Weights of a small mixture-of-experts language model, trained from scratch on English Wikipedia.
Experts: 8 experts in each of 13 layers, 608 SwiGLU neurons an expert, 1 pick a token, a softmax router.
Below are experts of layer 4 (counted from 0) of a mixture-of-experts language model. Rows are named router (the router's row for the expert) and show model dimensions 192-287. Each number is 500 + 40 x the weight over its row's rms, rounded and kept within 0 to 999. Numbers have three digits each.
Before each expert's rows: "raises" lists some tokens whose logits its average output raises strongly, later layers aside. This comes from a sample of Wikipedia text that the model never trained on.

# expert 4
raises: " the", " a", " ", " in", "\n", ","
router:455477473470573541540494544517567424484553500514493543517539531525568434466580538423505516433459463431511499564432551516568481459482405458452504499465453570490476541505539525543517496466485491452483596503455517504479544487521525543526445466429514500522487479464427484551550461543431454440

# expert 3
raises: ",", "-", " and", ".", " in", " ("
router:449391482471483500515534534448556507409439478523540461481552526417455498451568533453514558492502563440513494481523519471619536494494519456492461531489458517505478473500515443476532536528489475477465512518398590558475605492531486578415442494409511460514568563541519532498468451519522483506

# expert 1
raises: "1", "2", "3", "6", "5", "7"
router:498469449471532509492476507401498434430479491454480513515504511494455522498507479431495577480444475472536431508488480551539638508512468486530488522490433497395538530592521502552472535587495436529433506446430462502544535483534518524440506551535481525522492515510470484573466528499430411456

# expert 2
raises: " the", " a", " ", " an", " in", " its"
router:449514475502482582482431532449473486498452536434551550449521553470517484436509446539561509496444518528546575487424481511470451445491465523523462534466562580441576462525527469483463586550517434467512491494457579565454494470542521499481426451529509586494493551495487484501494528521569515502

# expert 0
raises: " ", "\n", " The", " C", " In", " F"
router:413430487484583478534531573515529412500467515491488560417600560456547510558546412486501516463439439498584401514508510517496574451573493454525432565454464552480495567480508454558519551541486454511495506469508505536502459469484540543469554483497498520581476491465497491560568529566467548479

# expert 6
raises: ",", ".", " and", "-", " (", " "
router:518507434482526482562359497537570501525438553418487604496504517522557403521424427477538512489458498532503455530444490509509504511476414529520541544431454526514584581545533480476521475558432462500458472533549491508550466471504558564523517493521465545493471555524495434482547476485402497515

# expert 5
raises: ",", " in", "-", ".", " (", " and"
router:492442553450569450515444489479472470438525474455460492482501501459492424506555492501492561475513540512580452551452530466445582422567521410554471527522468552506530504524551466521534523519405492446464524566511491540560552421482507477468476441497613525454541524470487446524461540533492456479

# expert 7
raises: ",", " and", ".", "-", " ", " ("
router:545463564493508585554473560441542462444531510515556508474574513463546535497526528479532506433468393494472538501530543523426528440543475485544436482512555475482492544571504493539463472550474508527434544478539512531529485487550566510501513428538539519508496468460472470539518523502461420420